Below are experts of layer 5 (counted from 0) of a mixture-of-experts language model. Rows are named router (the router's row for the expert), gate (a neuron's input weights, with its number), up (a neuron's input weights, with its number) and show model dimensions 0-255. Each number is 200 + 30 x the weight over its row's rms, rounded and kept within 0 to 999.
Before each expert's rows: a language model's description of what the expert responds to. This comes from a sample of Wikipedia text that the model never trained on.

# expert 18
What it handles: Single digits within four-digit years and numbers, especially in date ranges like 1928–1929 or 2011–2012, plus Died.
router,162,172,143,213,112,255,180,183,162,178,278,264,147,245,235,175,180,179,232,220,203,208,209,199,215,215,174,188,171,233,158,176,199,141,184,161,204,204,214,234,184,226,104,201,181,223,202,151,226,197,246,174,194,164,228,152,159,156,161,154,196,194,208,222,194,154,187,140,185,218,172,162,158,194,200,209,214,188,280,235,201,249,187,204,191,224,243,216,181,160,150,178,224,132,259,184,241,230,178,190,226,221,196,230,192,247,214,193,213,138,237,201,230,152,263,164,212,197,248,191,224,154,251,198,156,215,188,189,214,189,181,185,206,209,212,211,242,200,241,200,189,228,223,214,221,169,220,188,197,161,187,216,219,183,188,176,208,241,174,197,211,192,166,203,229,238,248,170,211,173,202,256,215,222,191,168,180,154,249,196,221,176,227,158,183,200,167,171,222,196,150,196,198,178,148,199,196,197,188,213,222,198,196,212,180,169,217,209,233,186,198,239,201,201,225,233,177,210,211,218,157,208,214,206,183,195,248,216,178,222,190,206,185,252,180,144,180,253,173,171,193,180,174,168,231,211,173,233,253,219,209,213,206,158,158,194
gate0,332,183,201,171,270,208,203,234,222,237,224,230,196,205,98,201,175,188,192,196,173,212,163,200,138,196,201,169,169,196,195,200,201,168,194,225,262,188,200,180,209,222,214,252,189,125,163,173,153,192,172,187,233,182,231,186,248,200,210,220,138,197,200,237,200,199,191,182,176,188,195,239,216,182,182,204,205,156,107,186,188,190,160,215,148,238,188,180,177,163,241,237,228,246,179,237,194,202,149,186,198,192,249,193,202,223,248,180,202,220,168,186,201,263,153,212,194,227,201,212,201,203,148,262,200,266,216,232,219,212,210,186,176,215,238,137,191,217,167,150,202,203,177,212,239,229,215,160,210,218,192,167,162,231,198,198,201,239,247,256,165,241,209,206,223,198,201,188,209,200,218,194,201,221,178,150,202,198,202,173,194,155,189,148,174,207,224,164,147,171,211,182,221,206,233,195,246,184,252,149,204,223,256,218,198,229,192,185,184,229,187,193,194,179,167,185,172,246,247,157,186,201,180,214,188,181,168,230,193,161,195,247,181,212,177,244,199,189,247,215,211,191,228,218,191,185,197,191,193,195,202,175,201,210,127,197
up0,230,224,206,140,200,202,186,224,177,222,237,245,193,240,178,252,206,194,207,224,219,229,148,221,172,186,216,180,240,185,202,177,188,201,205,254,219,221,222,193,187,205,202,232,198,169,199,182,181,197,213,225,246,274,178,195,201,195,247,204,186,196,188,263,147,197,257,239,141,192,192,179,205,221,175,200,190,160,173,206,197,202,167,204,186,201,200,226,194,172,222,234,218,239,240,203,181,181,200,203,195,188,274,261,202,235,249,176,250,213,185,208,211,180,190,175,202,310,195,201,216,198,119,240,155,210,206,229,232,246,225,208,187,221,250,141,141,219,202,188,228,178,200,184,229,189,209,200,265,183,191,187,177,145,228,219,195,210,195,204,273,283,202,199,185,200,247,174,208,195,260,238,200,237,201,182,173,200,192,150,256,189,201,159,148,190,221,148,158,167,204,224,197,208,280,275,190,216,239,190,200,181,231,213,199,220,202,175,197,195,195,195,187,203,176,199,178,199,224,167,154,174,198,241,199,222,145,244,202,189,185,265,230,258,188,196,179,209,205,239,199,197,207,198,194,163,212,151,186,206,204,119,178,207,194,194

# expert 20
What it handles: Middle and trailing digits inside larger numbers, decimals and percentages, such as 10,(0)00, 31.(2)%, 6(5)0, plus spelled numbers like seven, ten.
router,200,125,164,251,169,213,220,182,171,192,241,223,121,267,150,123,226,234,189,189,136,180,207,204,211,221,190,205,179,229,176,172,248,182,188,162,202,223,255,238,252,214,205,201,150,169,180,162,176,203,185,206,160,154,195,157,181,193,181,144,180,165,218,217,169,175,197,151,199,188,174,169,176,210,209,213,249,163,207,150,219,213,203,179,195,208,221,181,186,147,154,235,203,141,166,149,219,190,191,177,249,275,208,185,203,178,209,173,154,165,156,195,197,159,258,200,221,230,234,213,213,168,215,238,175,207,216,179,160,188,219,179,214,176,180,203,223,211,167,172,155,244,186,248,237,146,185,191,195,152,172,239,254,194,188,141,246,204,169,212,219,244,225,147,220,195,193,239,191,192,202,239,217,233,205,188,134,214,237,186,222,209,213,202,245,167,233,205,263,234,163,211,198,168,217,264,200,223,226,232,191,253,188,253,173,197,223,199,189,196,155,210,217,229,212,182,173,197,203,212,190,220,215,196,183,170,194,188,156,214,185,221,221,215,185,173,176,188,203,181,197,231,175,184,205,179,145,224,205,221,192,177,247,157,161,193
gate1,176,360,142,173,204,194,169,250,184,190,263,206,208,219,215,192,187,209,188,239,204,223,200,235,233,159,144,252,194,161,211,204,245,206,171,208,210,208,192,132,179,180,174,206,213,198,206,232,190,204,198,277,184,200,242,208,195,238,259,210,197,189,211,170,213,151,202,215,178,204,147,229,207,159,194,220,188,273,182,193,157,190,189,171,285,235,223,187,175,182,194,200,194,204,278,197,200,212,202,216,198,194,190,243,214,196,197,264,173,169,172,190,234,247,204,202,271,252,256,214,199,219,202,182,210,207,207,168,223,202,207,202,170,204,175,216,187,190,192,211,229,188,167,189,179,191,201,201,208,218,180,198,148,171,240,189,200,269,197,194,153,190,201,163,200,209,199,146,184,178,236,170,207,213,188,188,223,199,198,226,209,201,143,173,253,185,201,196,234,214,177,225,193,184,168,163,206,231,163,146,179,150,200,216,188,264,219,160,210,182,245,183,201,203,203,175,196,224,195,208,265,222,213,176,158,192,237,176,214,184,201,222,183,202,205,224,234,201,210,176,100,201,192,213,196,269,140,221,213,205,213,191,225,189,214,170
up1,180,191,210,207,209,198,226,210,167,174,124,233,211,224,202,199,200,199,195,176,179,182,213,208,182,195,187,217,174,172,199,210,173,214,214,165,162,169,238,201,200,188,196,206,147,214,167,201,159,205,139,198,236,182,175,201,227,192,218,246,179,233,197,158,150,211,156,197,184,209,183,195,185,152,196,180,171,189,215,220,185,295,203,239,184,156,180,184,200,224,231,168,197,219,207,182,195,207,196,208,189,141,165,231,190,200,209,242,199,201,292,201,241,230,203,177,199,212,165,220,202,187,183,204,199,168,245,197,209,212,181,219,184,172,154,196,264,259,221,82,240,203,157,251,198,262,198,216,230,134,180,203,213,194,204,188,195,203,249,176,188,331,189,235,171,187,197,254,222,203,140,211,197,164,196,215,181,229,213,217,229,239,190,179,197,208,227,198,208,263,203,175,184,230,194,232,241,225,209,204,198,180,211,232,203,251,199,221,163,200,128,142,134,201,176,206,192,171,242,214,206,208,197,147,215,152,185,244,197,241,192,198,164,181,212,176,179,207,188,198,180,238,190,215,109,213,183,238,217,202,182,211,202,217,178,145

# expert 19
What it handles: First digit of a number in tables, dates and statistics, usually after a space, pipe, parenthesis or dollar sign, such as 1992, 574, 20.
router,194,165,193,191,157,188,253,231,177,150,242,205,167,251,163,121,203,241,226,209,138,171,188,220,205,238,186,211,184,237,186,180,189,192,143,159,252,231,242,256,180,216,230,165,142,225,196,167,245,201,217,239,163,144,243,201,197,213,154,166,206,178,248,168,204,188,151,142,195,196,146,180,179,206,228,234,238,137,225,138,217,190,228,180,169,195,236,207,199,145,172,205,232,168,165,232,190,199,187,149,241,255,191,190,222,222,238,158,177,143,201,203,194,167,218,155,226,217,194,206,219,210,252,205,212,180,202,178,174,190,210,201,194,162,211,227,221,216,202,179,150,258,216,178,229,144,188,152,164,196,191,235,233,183,215,235,162,233,203,173,188,198,182,157,210,201,216,183,255,206,230,222,173,258,200,167,153,202,242,159,197,158,196,196,236,179,199,125,239,196,173,183,237,217,197,228,179,229,207,233,256,223,186,184,173,188,190,216,178,210,146,242,214,217,156,206,184,181,198,190,178,255,182,199,212,162,204,204,201,208,174,207,195,230,195,210,211,213,200,137,171,203,158,155,233,180,193,231,203,219,178,194,208,148,164,202
gate1,162,279,168,238,202,249,232,225,224,209,195,200,218,221,189,214,154,218,227,148,132,222,238,247,183,236,223,199,193,184,176,157,197,242,179,189,181,170,194,195,192,210,202,200,239,197,204,189,246,208,176,189,236,215,249,231,231,145,173,187,184,186,217,158,206,193,198,171,208,189,222,270,175,174,212,226,200,177,211,130,129,180,209,226,191,130,177,290,213,203,229,214,263,219,204,187,241,200,181,146,232,295,234,215,208,232,194,183,187,202,207,147,201,185,192,187,149,232,279,211,177,206,207,161,213,210,236,182,213,192,219,232,202,202,173,230,207,199,199,199,198,240,171,183,237,219,176,200,188,294,191,214,211,227,208,194,161,193,207,221,196,180,222,166,226,200,193,202,275,194,248,162,192,225,249,242,192,201,204,193,198,270,206,161,186,194,180,174,202,146,187,235,154,209,175,205,185,184,202,192,231,180,196,170,175,250,194,171,189,181,202,198,237,199,162,205,198,203,208,188,200,177,116,241,189,192,234,185,192,174,245,220,224,177,262,203,150,221,180,219,190,247,167,205,164,192,209,222,228,215,191,241,189,129,218,189
up1,186,199,187,251,254,171,187,216,191,200,230,195,233,168,179,187,191,152,199,212,177,191,203,192,170,178,201,177,188,152,190,164,230,151,147,200,218,264,201,213,143,201,242,192,170,269,193,164,186,213,188,215,203,156,196,193,194,202,205,257,197,203,145,231,213,265,173,233,149,219,207,201,244,234,230,149,190,251,130,197,237,222,175,164,205,201,193,214,257,211,184,165,188,253,224,193,200,197,211,208,241,174,106,147,206,164,203,204,172,154,200,229,232,193,239,200,210,167,142,228,200,205,206,192,186,211,226,160,230,174,173,189,263,204,234,168,260,224,175,159,185,243,214,201,193,185,205,188,184,189,180,203,229,195,165,243,213,234,187,196,241,280,141,195,195,227,203,214,210,168,194,264,207,200,160,125,146,197,192,198,200,179,178,226,192,201,217,270,213,202,194,191,218,209,201,216,181,241,168,177,184,248,144,200,239,148,230,224,184,250,123,174,206,231,170,164,211,146,207,224,275,187,223,192,203,185,201,184,201,224,215,196,157,200,217,206,172,191,154,216,216,188,182,206,210,206,202,219,231,203,199,160,248,200,237,218

# expert 2
What it handles: Last digit of four-digit years and year ranges in dates, census tables and discographies, such as 192(4), 200(3), 197(0)s.
router,192,124,147,213,153,213,222,209,187,179,229,263,171,280,152,123,147,238,157,211,147,204,200,198,219,213,195,196,256,198,202,184,185,192,226,134,194,158,227,229,189,215,160,177,197,152,191,220,198,162,241,200,152,152,211,156,180,156,162,168,211,195,235,220,177,178,203,152,216,213,165,159,176,182,190,213,229,214,208,178,209,188,240,233,236,181,233,200,226,186,143,218,182,175,193,227,194,206,172,187,232,255,158,177,203,194,206,193,196,115,217,241,190,159,210,163,220,205,230,199,236,203,238,232,170,196,228,221,185,178,231,182,225,197,175,166,182,219,178,154,142,245,171,235,238,178,202,202,167,142,160,194,196,193,143,213,248,260,201,193,208,248,205,167,183,207,225,199,207,192,206,206,188,220,194,199,146,184,213,137,162,215,218,205,197,250,171,161,193,222,151,195,221,210,199,230,175,258,180,230,165,199,165,225,193,212,231,229,182,185,158,248,227,190,208,177,165,120,195,203,212,240,231,216,155,188,219,186,194,200,218,214,210,214,193,169,181,210,215,136,200,226,175,176,218,213,171,239,227,259,208,177,187,146,189,191
gate1,231,349,229,233,265,202,202,205,209,197,197,174,241,197,188,205,211,172,206,204,207,219,192,196,193,212,199,164,192,238,180,202,202,193,191,235,192,207,232,173,149,236,202,142,185,261,143,211,195,175,153,218,268,140,246,270,227,201,218,185,201,182,202,173,221,222,204,200,200,202,217,175,189,170,168,206,154,149,186,226,191,197,197,193,209,190,160,186,214,231,209,230,200,230,199,230,214,148,219,158,233,166,185,201,237,167,252,212,185,238,218,189,251,210,232,210,196,247,158,224,164,199,227,200,179,210,213,183,220,258,231,233,213,228,194,239,231,165,191,195,199,209,237,147,228,206,234,189,227,177,175,197,205,241,200,148,153,169,223,180,222,203,170,234,227,203,204,181,188,206,126,177,162,210,229,204,192,185,225,214,217,190,249,110,200,187,182,194,201,190,221,207,238,272,239,158,200,192,178,180,154,172,226,211,239,215,198,175,206,196,116,216,201,201,197,234,183,220,202,224,227,236,253,193,223,208,230,235,153,156,190,200,216,216,159,210,197,207,202,167,170,242,207,199,206,241,178,274,201,281,180,202,216,188,187,200
up1,192,279,232,251,188,197,215,174,176,199,185,183,225,208,195,179,188,213,188,254,164,212,181,206,185,220,194,163,244,238,205,181,201,217,181,246,246,128,226,178,177,261,193,172,196,268,163,132,198,198,176,220,222,196,194,224,201,130,199,211,196,152,217,200,241,201,212,173,222,200,235,204,231,199,195,198,190,159,202,202,193,199,218,160,210,143,154,205,162,190,195,195,221,213,215,204,203,213,198,213,190,208,185,177,202,171,233,158,210,252,229,178,225,202,269,204,192,228,200,220,180,158,214,188,186,165,182,205,188,208,223,263,216,241,165,175,209,232,153,169,186,179,194,196,220,198,202,192,222,137,206,194,170,202,172,161,115,270,247,203,137,361,171,226,179,233,205,189,199,200,153,216,173,256,220,200,177,181,204,222,204,177,247,170,204,178,223,219,173,203,203,225,215,229,230,235,200,201,206,176,206,122,201,260,196,161,246,255,193,200,180,165,200,190,161,187,199,197,200,201,244,212,200,201,190,183,159,212,206,131,215,175,220,222,232,192,206,227,200,190,217,216,198,201,179,243,206,280,227,211,156,202,189,192,218,201